python train.py --d_expert=48 --init_std_router=0.0136 --lr_router=0.000697 --n_kv_head=6 --norm_eps=1e-05 --rope_base=500000.0 --init_std_up=0.0242 --lr=0.00296 --beta1=0.95 --schedule="wsd" --doc_mask=true --steps=4383
Below are experts of layer 3 (counted from 0) of a mixture-of-experts language model. Rows are named router (the router's row for the expert), up (a neuron's input weights, with its number) and show model dimensions 0-191. Each number is 128 + 32 x the weight over its row's rms, rounded and kept within 0 to 255. Numbers have three digits each.
Before each expert's rows: "comes after" lists some tokens at least twice as common just before its tokens as in all text. This comes from a sample of Wikipedia text that the model never trained on. Tokens count by the router's weight.

# expert 29
comes after: " the", " |", " a", " and", " an", " to"
router:131143095145145144133187120077102107157152167107101096160113190101126176162094138067145153124148155121147128098118124124124091112155148146158114169088067112099117136167096120108125121128141160097106172155103176123065138126190149155165158135140168115148079137177126088061071069128107148115147183147129118059103178154077116088151125090166130104089073153103182156104080070141083130105101105123108140084107063100199112102110100140109152111152141103094133114086165104087100109135114160121126175067143116155139081103150147137108086176088125066123134083101142195097121167112151201067
up1:200132073107116175099135171171118135133126109103090076154108148105130140127088163109093131143098121114114132158191153122179102134088165162125127127123114168098192116151119109168125078166111134076126172094135177092112074160168172177145150182177119086124123084148107091081126202154097112118109172129083081176035119145114171158144157125078153116154183133126109138100196121153124101151116167173127160122149102097177209111164101129192138135121129168160145089115116101151074128153153122118137084137080167148100157143193110114097163104099099171153153130084118106127156095166153082093
up2:130142074147118117153045136171119126143142143137136113106163089120143159150166047118160125087129158164149164084150147100111148130134055181137093133150193124118104170166095172142176117139130141147159128134115204161105134112134101134159132146136108155026083179112137155101125085096145138151140181122134136119126167130088125046136084035155115114101134131069172158104074103159091148085142119128147118106125108153221117188085122158179195170166090111110100136165129091139129077093100133116099153075138088156133131136121178076109135179131137118134122107147157150076098149116121137110
up3:157209091116132153114171128109072131158098144109128141099123100154106153131122162166065115164098098135109104162123160147170165113120127145193089123131085195127119102115139108138092137114122086153136145124113162153112105103172123158194165143124129081054092080121151146052103102119140141092075154148143101111126107138060140113104156163094124069140139122116081149107093114121168101154109042185184127184138145082157150108093100096118108102100188137193140126127135106121091114138088150177167151116093160113125103170085147103112127153134063190167218122104076159155166061125128140134
up4:127131130136077148106184155127123157140105184150126111049168123141139154148030123130111193123092124173139115137194110179139156174132123113145115083122068189175170116109166162136110144216092162084159098133121136119109146185102084143149107209159066135109136142151117168125138123152157150101140105129155109134172117093127157142128114142162096109122146165066106117193129165093129139186162143116143144127122126080120142162123117109108126151135129100192124141135086180208091058137119086140149106080125146084135109138121138109037183143128134188096145137136185144174157097149140157110
up5:120165067115148137090165133122099171080079130159146090129146107158086116124095126136143118088078118120115172096130084110177137113142167137160138157175103176209154118081080101182085144118106121098126165140066125114144097112152124133138118151162133145095137113120141069087133130166164118047145171158114081119125103160075167168127115127086092084123150105012099123103127087121127122155086117141125102130145169085139137125112080162154114069126072122107090190163175164179152108167153134073149152161050150149117107133085159198044107122130118154120120084118095124161144099162121119139
up6:159128125090108137128132073129092158076115082131105137137157125120117135125113116142091155131088139142126085163112146199086152135069138163081157175143098136085189059093128120092066096131083092185129132139154126143128123167147108140143090200143122091047146136131111147102122120142135094090124154144075185151182122171161159081115195131105142078160152123051109171078098089126135091109137144147126170092180100085104153133124105097133131182163153141153119085105149092124107140187242104140151088126109139141099083142120142113091109145148125152109168145083163152168113071157196112153
up7:101130057144052150139139148150122175117140103116066145130132094090149145128152123130171189162065160067121076118198153174095079167125160103148179192102142142123111108058171090163081171136130164160089150125116112086151156096089099168158160195092087072068087113072115126077128118137109143164118154211077143119140150162106157168122102121118181103153114118115122150132144107123128125122105168140135128128144186171170116141169125153136130072136152175134110148069121157119171139127172068187136128095097122109179107094118129152118114175091144178120176125130135118106169125109173149128
up8:123134137130130119125131134069147142151117098148090156093150076156121134137059072222143119106125133110132139218087132148127116141136143100144114156136138140172084109136119197123156095156124073097220131066178118086074123165114150126150125146142128095092113101154147133153133122146200134115101168145129127144203156070124122126106129189087123165074162172072128103157187078115121119073127101153138174062102075120084166165146144149125126145131075121088116105163124133153128130138122124090138089046127097178150119184141132184145089158084119130099083165120135115104089130143145127052
up9:147167084093157171119183161181105180163146215118143102122134168188122174147097156128118123131069118144138131114157147170110127134100066159127114133103087195135152125096147188118126168102089130108136099139108158121092071146155144156138127143189113058014146124124125134120135070173140095130088170131099105133097102120106143138086118119137124091114146138087101157086108115137112090147123127179144148146140099112119164154134092128113186195160127096174145086098173161198086096183149092172102122152121181134135081175092130100145113091099111169123125055125100113163139070187124137140
up10:161139142135124092134123119176137141109154134133134124150234101098126182122096117116083135141108189140101101134199104161093104133074150164141180161156151159106145152100164142195119169137098126156151164143159147113176119138155108161140071166165157120109149184162123133121116122116135093095124179133088138200101124130071147142152186099139109122149103100132085186111119134159160112168110169120122228090125129131113203165167119107114116133108164183195132096038156118171176131172138133145126065136084149095125097164061119115097153141118141157130125128086133138113198099108193144124
up11:125171146076122186078127146084062161135119141166143120097178126148143138147112188112125187157082083101091170177193087140140146105090161150119127159103117164122170123119127126172118105189110129166114138117102093146115051125144119188213138163178090094130141111100164131075111107154098120108102195198140088171108133119083134126116164153094143096158107140168110131113101140105101104140092171169114151100114160085115116122137117086146131125159154138152186072146038114176136102178182071145150132105090136149101139098129105130077153132127116115153118080055161087132100092180113118162
up12:152100140138153164127144081106116120184139082168126030101112148173153137069085128164084124105131062115118157155136052140160088140082125120121111116126156107090120167132166114155124117144143182080157157155194134171108139124144047143151136119136151152092121114148146125101094135099080148160145152132164100109110190162168102139125133130130126117198152137080137142151125152085090149094162096123168132097138143050184126096206127146137075125119097135111107135172045107136104072128125126121167206090134136113073112126058172137167154105096159089097158140110134104113121120163144189065
up13:175160127085123118119147118112073146075102093134134174096144143186142117198128135136112166091120155099133106137176059170151123143117129096083163105144147139130101092083103081157068158156060126115121085135174119094143126183153109157172103192165122036111145105097179138129140175160146122083075137156094103144140101076122115123128194143080134092175138105132074096125150135128173105193112164164141167154051166093139129068147092097166097123119105133147139125138133108169114125172152062088137094054077144140112079100123112114075137111161114116169124129110166115135161086149176139121
up14:107123117130091160107179100148132153062126119146132117091101129130153192163029111127157117205078156114070100136184167140090155191119110081066146118081119160142152104071097132144121139178110183181125142104148105107138093171139147177143143135162083110139133139114123092140089153156167062100076206127093046181141127148161169125132145091094143121105100076139128156118116073146165114146105143139092164086093148139071166138114123096109125128161133155165161102125092108118087074160158141089117155095137191119100112123093134071082126133114084136113117132094158056161148109139123115162
up15:144194111134132173151152161140117138111142137116140119124124128170075167134114136135100160116094164079142145137181085190101163133144171127128154110105137170122138112149077111163087200166062090183085133091166118165157143111138183140147103160113139114115146125129121061097105115157083131088097172177125127142116127164068143093125207129127154045092093143088064124137068186134123095153105142106130157129131138129161132108161067138121120107165092103182160136059087170152122090159112097071134122143053195112126068081138124153139136108115086188105132136131111169114199119172159110115
up16:160116119110098087134100190130131116081142141176152131112186133161177117104034094164082139125130123113112101163170148117181111108184088156196162071157078179112172158110128138180140113155109098161156111066110129101180141163173180143164146135195068134139165134110116130104148166107174157132166189093114146141157151181154172152169141139116104112158143112142145118120112102119165157134139222127134126085124117120078173157117105160108109153113124120106164083116113087099100065148132141119178141090130102117118109109175059182098086151114188161126062147126186145147128118109126089100
up17:157164127114044111113131134140154112106118143196107149117150133119107170114167133100147119120125128117096126132161110121104139183111172120113192117080030143083127174165150103101136141107106136134152091153154144134119161152101102142098119211177128107122093095099133123149137160132170149106139106173112110140165102095064137096134183132102165044122121170112110112130136163156122106128149085109170108169173106149194135155104109109124141194164137169164159115088083105139042151144156130127155140117100156131182150145181098127116138191114055216111111112087182184092135105083143053121
up18:140167139117108170062115096106067147085117139121126132115143153138186144153115206169146213191066164163105169154099102192153139112148124107102190119054119150139122131089138112139104210115101106114099113097166155171124073140150107157143078149113159184114110099128095082102125117132167092090075122149157117142147125102064161161115179105128116088129127111132079098117123117123141081115031146176140137095111120123090188164120029126115152147168146153153172135110139116189140152154139116112118150114079123144131116132120131169145128172106160196123123127080143147197124121162133113118
up19:143155098130089153101181101116091148103110120110160084076159130136122143160121130144101133157101081146177140140148074165161113160090169100164163118090136127155173084086106128127113103154099186165113093095159165093099079145139147118143128132133080128108153120063157135101119129186092057104111165183134076166102137169103175166159163137150102118120139122107139164121160137124201112187104141144135187098118109082120145098110055185110106108181094163089128134165084124165141095184153113100136107075084152066094110094123164092054131130165115131099143122123093154197148130191195136077
up20:110149082115100132091112094100109153104138139121165209150109120158145142151046168138142153064100111117161201161159127151097126114099113129141128090071096144140167152129097125175132139169110169112127167081089150132168156150148103182145151183108126095105167160151072147096108133168118100117094140149147117173130088106110142152110147161108120125118143082176085083132126066163129130147113157109178150119066122109160116026080132129150109120171138099095139096101145180167139080166208124130184111095093109163114077099186114170100193131058097151091128095144195166147133114160123129114
up21:135146141185136190094177111096135170151100134122107165139144134127144098124127116103073191112110130148155077148108163181188124105122144088141157079140105139132182135115088132152080136117096138133067128072142170086128061197120177197122154147103142081158157150100143137080126112176115178059122153165132074115083106116096114101115142149121132083148093102113106127089154102160096100189136111186112172103143127105177124136122114081111156096134136159142178117098205132124140092167178077114160152078085144138117123129154145163147100173109132129171180069217126142149164085177153138097
up22:133128046129166136130077179063138133120128182111139048175126160102181162151110110156202128125136092103155174112149108094107114160114153175112140115130138143228151121122104117136136201131130074139146159105117182129131175123155099075169149118139101119188124117229149101119104145126169157101145135128150097130149084123133157119127093181064155090147154164134124148099109102156147130100127109122160108111173092136154077076133136124124145093125078114130119149143114199081095077155139128160109110055123132088109073138178099114150176092156147129168115162131078070129140153117133089061
up23:161130113159181163092175099117093133088110157169093126117139147179132104157160164102127142158091128116111147145189115163091159119128122081178209115097104118199144107065141127151088142132085165106098095114116147088178129116178130177118146159111090131124159112087147097131099069182121123137098163153116021135132109165087147137127186109085170080123107120108106154133124172124106068155128094142113181130118131121155133088064069129160110145167151156213146131097085166157123137141145072139136150118065135155092107078090110114131156123066110170132136065111154172186154122117158171112

# expert 41
comes after: " |", " the", " and", "|", " to", " was"
router:062175141184131110123156092089089120123159151071139124146077163086132132144137129090061132133135148095202154143110134142114147094160162114133114142066106149110136116143097083070128087116129141103109123156120184150052174093156118148161175128113142119119105086063119108097093084149094139118137135140159118157123129113079110126098118089180148100113010105115123114106103112171112151087116117095155123160106058110160097155110126139101157136133111081038146147034134132179101086179112158132080152052131122081118113181130173137110161156109130101151135127126134191129107177082151117131
up0:137125157056126135137152136110167184154153117106099158091163158109114131131116206093114119107086144139120086153097132148135096148117122139163166065065040172096148143131081126142103136146075124168111072109158120130120156163115052195077139125159128070141119109188138113078122129160093081135112149190138112109110065185114134112139137148102171111180134165107112121102176113115155125146110031111110213147121108139123134118145123162081138106131115185141152116115106123112120111146187053060175092113135122141166051099136138142119175093124094136070128152115095083168140124107138137134
up1:136111096120084157088157113151143143138118106165131123073137160106079168144137121078146146105099162082092141123099152158111146179103144146130163142138079168111138206130100045111105155122103097130171106161128121205154134200131126120105048159128137119113102118121134115116115129159186107073104098190118097135145139147083145087181111110150104135182084162088197094147147052157145139097161145095094179128139184123133150111128128082169101123196152153106133056090073129122144183129157053098172145093074127173136142091129095144149117163148065092102129099092116182149144116132129106095
up2:146176095107112177097087198098115162152138115137155103147135132146133144183112109147141183187095080071128141133209137147098135125114157144129147156146128143140184122062150139151100135166137106195130125099121137124134099189124131156124190129146089108142175142144127087078106153157141106095101153156112076138128122133038127118137110129117147117116133084156093129139122093131131063161078151178126173071153133122168160113155097057136113099155139181151139158186138116091148132221116083112158081128114168113146100127116070121138143127122092178105143138067134058186135079156205067134
up3:125142141083120141079142178146079205150105133101109101131172067159112088145069122111059135125165073109086156111140152158137085159118164106127170153180109160126142130155130085126110112153105165079086115109118122130152083156132165140151130186143110077084149155104081060103094139177135126101113153187109066164151095167087158130103129124167116139060129114122128105118123155147096105128110142158100152113137148077177172149118098065157092147145111136134146070125161114091109099119124072161184087106100170175074088103072100099132106144106079143177100128055138073129107063180162111116
up4:126104117117090105083141115132043102087128121135097116058106127151113140156125125100126153123107132126069129116184093140140120170123169113151208138106090130129173169146118177161118090135083166110164133116098105096111124141106085142103088191165077112072198127141081177154098064107156065139092161170071166122173188120100187121151140058131088130124147144063121155152168111177121137161100111177100096125108143163120119154154089110160081182167168152104128122152106119145064164147102141137099134094091152191070134177120144086092141116121120191102084096117165103137170118126109106128
up5:122166123098095190088160178118149164097181151163115108137129123145150128165112188130121126103122182164080127138102135105099116146091077170120103131123144183181104083154151114139135170149097120124048156099096204115127067188175159132195136135111148097100165131122169106086120135176115132088083178184119095124098117165107165100142148108114150151141095142122174126071148048119080143109116169144115120113124127131140137101153070115107120179145097131112125079189144172175060177172122111120137125136113107123118107131077185086081115116159063128110157078054154159126115120157135194157
up6:159097108095131153096142098153112190146154098110117092080151087138084099091138136108154126163102096095079122145175103216129094096070128152095119120122118158109138098099090119109135159095141079149119162130114128084126082153145189153160157116079184122108102153151097109073091150148129066080090145114105112155102101104119167103132160119125244089117084094152105096133012115165103151122059126162117134111137103103144135110150117144122080128124169127177092079109107152116125150135097125127148094100108135155172124095146070157132156105178101119111071203104129108133107074127141187183
up7:118147093105059133117167179161168162122124122119153144149135135123142145190120165060129130148152169146113145160146123174146082105106063122175138153150120127114189127116102094130133125135089156148114079155132141193131113127135125198135168109097127107099195099161154126143131125163141072115113138144072135163129122167089155138132200142138203098173142160176108144131108055115101075133106164157101141152141209082134139092165100093178111120104114149190160107179161130129148162128210122146146118098079183142079094129109120127080114169119109126177123073088197159132145040136149115116
up8:192116148082154135102155131166091118099198171145104148165204091086164126123128098144125160132100111182109150140128122166114133118051188148136174144105077141107158132126221134119086140157144095162145113105165151121129148155156139163085063150129149109136152144109113081114145149138155101091138147135090116105155133143070166061127149140137094105125154143144068121093144159222129106100125101119067170120120117087118165095114127160181123150106134165169200125143094119107135123169119073122087140084083161166118118074107119114161074169144119122137137121064194120130215086168164114132
up9:120147119122082164108125132102109131134137048107114121093191114100089152108068098127152089095141197158164104140134122129088123195148106054092174177093162139088133131095150191126136142131087064132120170136102072102131086140181132111105139155087106078075100135130176087104084101167101101083097151101162096188119144195136178116122142153120162093133156148108136084127119127196128103078112107185096178134132156129137124081134079123152077118167104136112170104078154146112126108182186101124123120115100135187109099100117094120099149088107121206091108114057175169128128135106158133114
up10:117142178115119182120159158168157167148169160181129065145111128227106132182072134089127148110112101168113155139188119171130101133101172110136235147141147155149148130158125162115104145140059069153066170137155135112113127112188163167160183172157093068119160116096122130069114176131116114145077147148182065147172140146098157061166174110113127080163125152103129135076112100157094068113150113155156129110148141096128128090088125157143147118085125161134103076154140146120143129166145092171124099140126104134108117145107105123135182115120079099150102127128184106202155105113163141149
up11:099103083127143124098154154144126139187146098077108096107159070188137175099129108202107137130164095176090193151231143147089056107106128136151143168159156141112094128184141140147103111136135104112170156104077190161109127131150120139116096118093183132132122123150167141122153162135126122100109117155115114085162196140102105102127125135171184159131129134174112176136118121136115088086128194133124113110097079094161163155162094117130197184072176174143107107118147105123129101114122159152100093143133114144166060159125055102147128110100102096147122062090167144061154150116186184131
up12:144129125127051187106178128119099152146135142174121088122139165154102115161092152105103114153134165135122168224144139200082147149156106145108091114105140162138142144099131075132129181171025116121114099076155107181169127137158140191172108137144125105107177139132083106106155106181172131137105170249109078150150108164132148093116111101094173108161152076129109116110118091108123089114081094141113152117136141068118126137136111097141123139219112141137179094106094092174104107164150131101132114131081122154115132110166119122071154146142125169120091137112111159129101112179091098203
up13:133138109058114137103093116110065152156072167112130160149121135094100092169119094118162098118103125167109141135141114203106128134114131143146123113136109127148135108169108154138119166112086174083059091159125145141071084144146107118138127173156086100044194134105134108105107095185071134139151188187112104136133134119135183109166126108130150112121103129091127183127088047137096119134095082155078177145140149056164129144196126129137120125144145127152100124137216110062129164103191121170199085089128095157155070082114107176128122119173152171124178108110167115163128091145101142135
up14:160196139077123136128153197125100143119135112117071169143166203133098171180144137093167053140109086139102120114161126141124132130145157144146098201095094126132171107140116144122087100100151035088079117133117171105113073164175151129149122158143145082128169153123178081101106098138112064128124123107052105135170137132132175105168155137121127148119144120070109114106061093107099132078050113127173125141135106084129138128113074148102115195146124163130108108139131142101093181162177110119174112114126145109143065127145132169084111169130071062199149094123157131163101137106136148090
up15:193110122099133136093098137149109099172105107137052146118146088153123179210110119118106054134096161144128155121153139158094097137111120095110174131140078146092198066150083103115116132139085091122095134111142164149106094169141146137130145192142144129098161120148088067131131095144110170099107177205089141123125166140045114089135109147180129123160151149118076144094136082116112132165106118217117140094147137147144160126117096137140109189090105130130126119116092152072126099106140109133195111119106151172123134070130124132022103131117125193111107104066153057162098112139180132146
up16:166142083125115154112170115139088182166151095123108113077133088179122112099127169094162138145127191128144167138130129207145106168089083095109172153150123120168130090108170146099115138141145110124108111145165176148088051146165126158184099113121165097079132138081133037124101091182168092159096116150040083153124090123121121108114153152129113113055140133106093118130143094114148131112159140163098154073177159126145103102162112123085070117146133193137134088114126112107139103159135063102191109108071135107143070118095104164157099160164114086116151140073157184142112103121165139206
up17:130172114125158129104121169190069133111163062142142135123092087162179142168162094113178111202129138123134146150191144142112142105139180158125189132154129124203147154041152112131156177140125083134118158142169132107110111124159099118134186119099100123139113100137131128118108134112148133167108164135101114139117165075160132157168101143064111070084085188120081107144135091137162098091144126156127142150094161127087165161132147138146065092095062118102127113095106150109133129142142089091140018125112144181130104115103123121150166181142090131192051120125067088171066101145095128148
up18:156091069101101143179180089131030137091162107183099089158152072105176104130137134141064171147114133172058230090142059140147104189114139192169112134131091149145158136066075131174093139174090138141096131124101134156149135134118183146113085131147115119101154150105105085130158114172120091028149158172091133142131125123098180140120180137144132119148121108101110084128123142171110135131114141108133119085127109098143168153111123100134129143192138096181148124116140149146091186152154101185124121133095129189120108143105118125076169122136057138132131110104147173174159101150143146120
up19:154126097126113127121085119116091174141089200195158139118122158121133139118129104067069179146129142214150156104173120183130126208181084122129134160130096151137214114099162192171103103135141125085140132084116160122091102143086145126134113168148060154060188119117098086133111062148152107085094157158082113115121179076128112134128151085116087130106162150099117112148102114132117136181065153194114088124145096162143154110108100102104134172131121121125134143163057062127122130118130120136117158099107148137038118147170161098072158168123126158099138125084139153118176097133137154157
up20:156118149131102122094147167188133138111154167135127156133140086152078101096108124114138139165128109135114119153117154120104114115074091126143114138127163168103095137163111151143103101127089075152107108106125144107153124097143154130149162112159106080082125160116088091130154144153145085102102176138118149138125140200150089198143165087173204146164108111108114166126119122152098138080073116204069105102085139061090171126194107089057115118142076157158157119138206132140134171124173145198106069163102162141112061171108102134112151101027069148193107080114132145169163101111145140127
up21:162120170122121161135099130146144215175100122154070067141117150082114083179121128152103172085100124173116174145166147183114081159128113169157178191169104137157156137161150125156145181127110087123109089100151123124106138177172126173173099126156110111157103099078117058050094121147141144107150157089082069141079166089126161146152227139149138099144181136144150146092127158122125118090102161183129106106159122100167153140144061112075136186138095134134123131184143083128148089132147153160172139126083114102165065104132116093135130145127079121129082151081124162128142118137162157173
up22:117135169070154125074132123106147158105106095136148089067174156086162153103140133177089134100101122162182134152146102095172059109141137109154149125158093169139191150110109124169114165091085130130128126073118113166088117115148118164128078188147136124157219070135125107097119158148158124097100154175092196103114089143135149119090168126175117104145128102130131132119050104177116065170133186142139183131149089111131165146130057146172126136172153176148112142072116153117172112144118141106132106102059147137164102062137170149082126170161121174105154139092108154112146101132163171045

# expert 26
comes after: " the", " |", " a", " and", "|", " was"
router:092158097163095100148167103106094122135122131097098146105088140102125090225128131121113154122152153057143144099147163134149103161165167091118136179058100077108149123166098106116115074080137171090094154172083126129070142092160127140142134128119123089115113071177132091094075053143093144088131129155100125104079082159117137129116095079193156135101026090117167121086076051173076127124107127102155105105086057101154075076156097137132124136131167070085128122078158104119113147122100135122114145089139139148146108144167150126086100114097127087156135125126139180144152136096103163107
up1:129145146141155104127140148125127151133204125159138132035098092187174125101123130136176118165146117084148154058178129148117114140119134140068142193134104117150136174090152164107151061187162146127179115154109128110181111152082087104134093131104146112067161104127197102102138123099121131149141114138162048137119116194154109215174145096123120084111148089164130136125140103105103125154163190119143143154066141116153110104136139116064109144100133124120110128101107117105063152104142126135149159136145142144132126073082013155127146146119101090197125090098123137142126109114122211180
up2:189124083121098171066152134141097147088079185097122124057117121108116125090129124094156146068115186099106128109163109121110133113126172143109132134111133173145162156097132131120092108206053168196159099097059181114086171100128155168169153180055119090066134151086151093091105148142154095150077204151160132140159116097079116094136164076131146160152096129127111140129128074173127112127125076168123142094088194096163121149104122138130154101153093136127144133119121140167094104161162146148123127156075113161170164080121130094103125152135157147088184096066156137149101105161154108169
up3:135125088090125146106151170130135156118170103160134114108157117131166184160085118108158135165123179172112151100114144164126112146113137142099144095133132153160123136090130157134101141158139088152092140094130117095166119156156140124180084201194138075136137156153174131112111161143179092124096155123122118147148132142150148102178165129135141088142142141091113190083206138086214088183106162150129157118064144101084171152116076137124095099144063166133185094062146132150133109193179092147118086117089168163085045123157123094104141114173119186162165152094173096194162129122175173155
up4:133121104084121096110143144139098157115106091159088127059148171140102111177095126095131130159120159135077185135128109173135082155120134152095166086164110155178169073122119091152101168176109094148141077110156085144139122158111143159130106171152125059078152171132144147089127191164155096092100207136124105139175061094085149129153173142066102062142143076119082120149144144178170102154102158165088164140150167076130162135136097112180166123134102191129131066120087150155132096181177108106128099136124204182087094143105091133099140124147110149152141103118149151186153103162143092156
up5:130118143097125143064160141098106183092104110151133094109173189112155087088147116102144160122058108173091197164118094157109127125071140162098180157106105145129100166099115090131081098138082078117124099101101152154110154170135091177142107118180188069116124123147148120087118107120155140155087178168131091182161166157119165136123137152080201092089129153097071115118152120114165111119110117169135062146100139037115161176129090123142135140176126178137120096128085157184084130191096120145168136136125174173136083133190152121099174169134122126134126127091125086148133136118211131133
up6:123144114084100165113124157087118165163102110092132058143170153152152144154106164117102130110083204155133126127132133154164101141109131110099215104097073191119175105124156169112186157141146085120120069124147184114059141149166159166163139154129138125150167115128106118118114172188104141079080155120179088162142100123090153142089174146116146123128104121140140107090135130102128105093108118154134183104127140081160146139115150109134154133153143121155170120090034109102081113187158094177165157098103153212143157139205160124100158090124104130158109102080180137119179110121186153204
up7:177138062134098143099105142082068109121134136168101135177114165154172060157057104113117158128138104169117147117124104143169107110133106131082126131123117169151118125155162049136162100132111128197158076089139146129125105158149115080128086192124184137099144132148116053095104114138127162101137120137057059182105141120089129088083160144172157143138112145111126168107135109180142116093118168184148141120121161158173160143132087089185099129157131123123139101135133144144104036196195118137180063093080123158143089146135118113096122126135055145142125079057159144140113126121184146128
up8:213165167110052200092129138152128196176155169135127108127139106162156165160131198107143180138112077136118107163100107183149163115110127174128121115113161167119183143119128102191097152147112132118106151123149150193149091151137161150153146189144172097093160169109132135105156120154106120082131144134077101193152143193141168123103084134125109080157146072089122092106110123157080155137127190162113132038122138133114117130077113125110124122157133183155131068116062086157176097146143062132139099130087115123075119115109149158160083146079144154133127165086113079173137104138129135165
up9:157098099085072107093093066083137168097118064132129162130168111130138103166153133151130070136150102134084125163141118119115083129158105106119178124123156163082105160172122137153065025168099106165178133093120148099127171173138072166146144163124110142121167156093195128125107169134122152104154105106092151173168143161117091133158191083148115167203132175160004144149118120139106137122115116100177131142133135101121166101113148062116128148114159166114154087101157143107111138158179104173135132134112182104169127072171087099147141140172096090144113112125148104117179084141163120097
up10:120166099103135149077136170102067149175134160124100109061137164183114178159108113080129086135150105134123164099170144137130097176127120176114166128138123168116160134073145130151095112125165095187124117117085104111103069164180202097177134183185169109089183177066126102078083139162151108116103175188089127146082110103105122123139184121096141088100126044122101090076117107139126107084140137137180096151133150139132119131146094088119136155140084106157156071180109142153132098147183111140128103103080191176115079096132109149116128140057102089164186112126156131157130133135139128154
up11:152134097096137169099150123143100108121186111134131124047182147183087130157102110116140174160048137143076170137162154173116124094118139131142145168121118162106147118080125084132112102131079159093098103155139081148084106154177167175135137127099091068082135086084155129117122106160149130139099163164114111177106153134112167122140166157104130104081122100073140130075174100100186108137136115168139231065146139139165158115157043099142135112155090197147176093117123119193121150184161102180153173107100153162096104106117131125090101151084117116096155138067115133143138105188166131132
up12:144113078104142109097185139180042148098141076180107101086120123147100184148115118142113120125109121159122184143166103164173082157156112155104160147125090155118142110142145146157103120191086099144182103082080114115116085160152101140150129134098125078104128106112158163090073146162169067093070121177125154157162064114081151120171151106095128083144146086113074134072121091151060125137118139180157150071071174057081152126155118109191161153150101161153162133121155140118082099164120110118091117151094183143128101116123107090072092079147126116089119067117152096111135126162164135114
up13:174154076104142145114152121134114107123061052141149072153146166169074086159113104128165124182126086136135159151144124117116100144146189115095161066095128174146181161141141125157086160108085155096070090135143121134139104153153127185156076119127132073215181161131117127108147103145172087148084171111108092209135112113135123116116164170100159112099163099119131147142124109154163088064129098115211185148113112090148130111110079161176164122114141182107112125114083096157133101162118113122151073157054145168101066134119104139143135184127106151116105114049117118156122125138144074140
up14:116111089142090109124188073117137112120229093141114120154087103136141157140083160169145182121101142147113118097133113124121091062081139170135134127136122103069133180139099117153103103196170151078138162149135073138131093114159092165197126135090123113118101102180141087109108081114138061147114143155139121093149150174135097140151137144102190132093188123135127129122161119088101100159119188122139156085081136167106146131222127145158088110150058146137113144171165159106079087146157136110153165106137153091107129114171085127155152109106126103094206156125106073140203129156110164053
up15:164169115092112147086133139168056140148120080148102099118153113134122161142107111105109154148102140148086156144163096158147065147061136177126195125157124179156144095091142126158078127143074078181138079101152102080095085150146123146146071180162135086178183140119175131071177132167152081129109182153086142156123086124137140146142153120059172098144174099090119155098120113114144066155092134165127166134081143148117133104151091117185167138126104158191145102156162096136140124193162111141167087153080192160067115139136101126108172147107093149107123118118134082184127118178186103127
up16:145169191111120139097146151089119158141193099104111116094156204133084171158063131154084157140085141147088136108136189134137128095101095108119142136138091162074129138096131063102120133104056113144139112099119148125122108142184117172193115141134161094126146160065107067113115178154136097164069173171093088139094085115085160087133177161122184150065163130094168171122121118163105115129100119172110127118113160113163124067121111100156176121170145126140173123093181148164157107165128118142140077128051121111149066129112140127121134107137148131211172110062142144132171105177176128125
up17:138148139129104154129157186121125115087103144134107162166131131128134085218083100089137166091135157134124141179100128112137123168138180139059139142135126130188162057109121072165099187154136059151170132083109150142096131133160182102157160111183090131165130149152141044127097180135122145102140212128149076110162030142175143180120123193045186134145157115162158090107122073099083107070092153114073111117108128091117101068147111106168128104141080133117139144155130153085135113117142120124135152094134130102100124122147097168099135135157158080148113097134144123103138130156125069114
up18:113118153101104172102135148180164134147150136138129106160107137085126108165143146119112131153108101182031124122164124143108094129136100120058205137108115144120080105164101110112129176149095115152129144108081147101169160138164127150154132164138105092029168152095091052111122193185122113136145129177162131137122093131103157129153213161124184089076108108131137137093112111096118122115088091152124170108130155101071105178170048103138103150143130130126187125128105182142072101144147106115148138116085181186111154115074122087088097114105049121138159101083158144123111125169192144156
up19:133153103103164085123114132086131107082071107157114151135141151197110132178120178141145143146129187105087120126092136138163118122096201121136171142061046101134185083069136097160108143130110137126097119114158159108135112139128105141117162125117148159133148072095152159146133096156147140105103106187082149119149175097091151145164186121088110115182166170122094117131136058181163085114140145121073114152164167132182150107103110073131168142159066117164181092144107168135106158120167162129165139127103157109110144157184169148031075193146108197100126111131173120132098164108160082129
up20:101120101115105140073118161097101160119163123121056072091145142133156117142096134126141125119086129086102093145186085134142089135105139120108188111103078159099137085068110101180068143128089172140187115098099112129146142175129148180110147140170131101140198180091188021078109210143127122091106127171127127163148140114132197178156205119145145103099147157109107124142137162125081115140100121144120157072145103133108112125104128079154073157121165182087150086110150100139111084180115117080178151079085152133134105079099104102132124169125142148141114059118129155124166098130160132099
up21:164156092116164141106126123112095149166156115146115120150155127082115126100120084089107185075166142197117119146195105168162123106116128128147224134147110186117126137126103156153117108125098116168141058102140147140103179177135084148210107147126103125050142101121115107119101099150172089130043135190137121114186112089090138138120213141089124123167119121094091115138141163150109120139075085126164123117104132102192144186141062085172156144157084169117102111121115142154131116153149099124105054101135137153111086148096140128104139157086069215110133100094112108121126127151163072162
up22:171128113124124173105158067101060151119104119103141129092098086135143094086108101117127123158123133196113168119187101154119122076136085147123139079135118155167104089070091184109071156122117092130145092090136183132110043204142108119144082180104148120148130132076096077119094224130113146108088155128176101162109131121050140104101144160128128085105147138127126109138138114166113125102131165164135147100128113112115155102123082154145140111143057170142163117107121107119124122162157104110113138077068161087098110183079108094085086145106112194186197105063157169153101135127162106114
up23:144159134094146159088161135143110166145137131152074165082157185122113153160108103127140122094098183148127126141146083187152085140092107152114102097101130172133167072127156114168094154144068096157115148083136153105136113171146055148152132159127162045110121119115157103114149174159180082098112155188093084137139086126148189112135116094108180129160158113138146095107116112127123129112109119153132205082106093163087164173138082138120072126124124153152176106062092114165085089153122014115166052138123202109072114136170138121095165116169113114155132146099143130109126089160129170099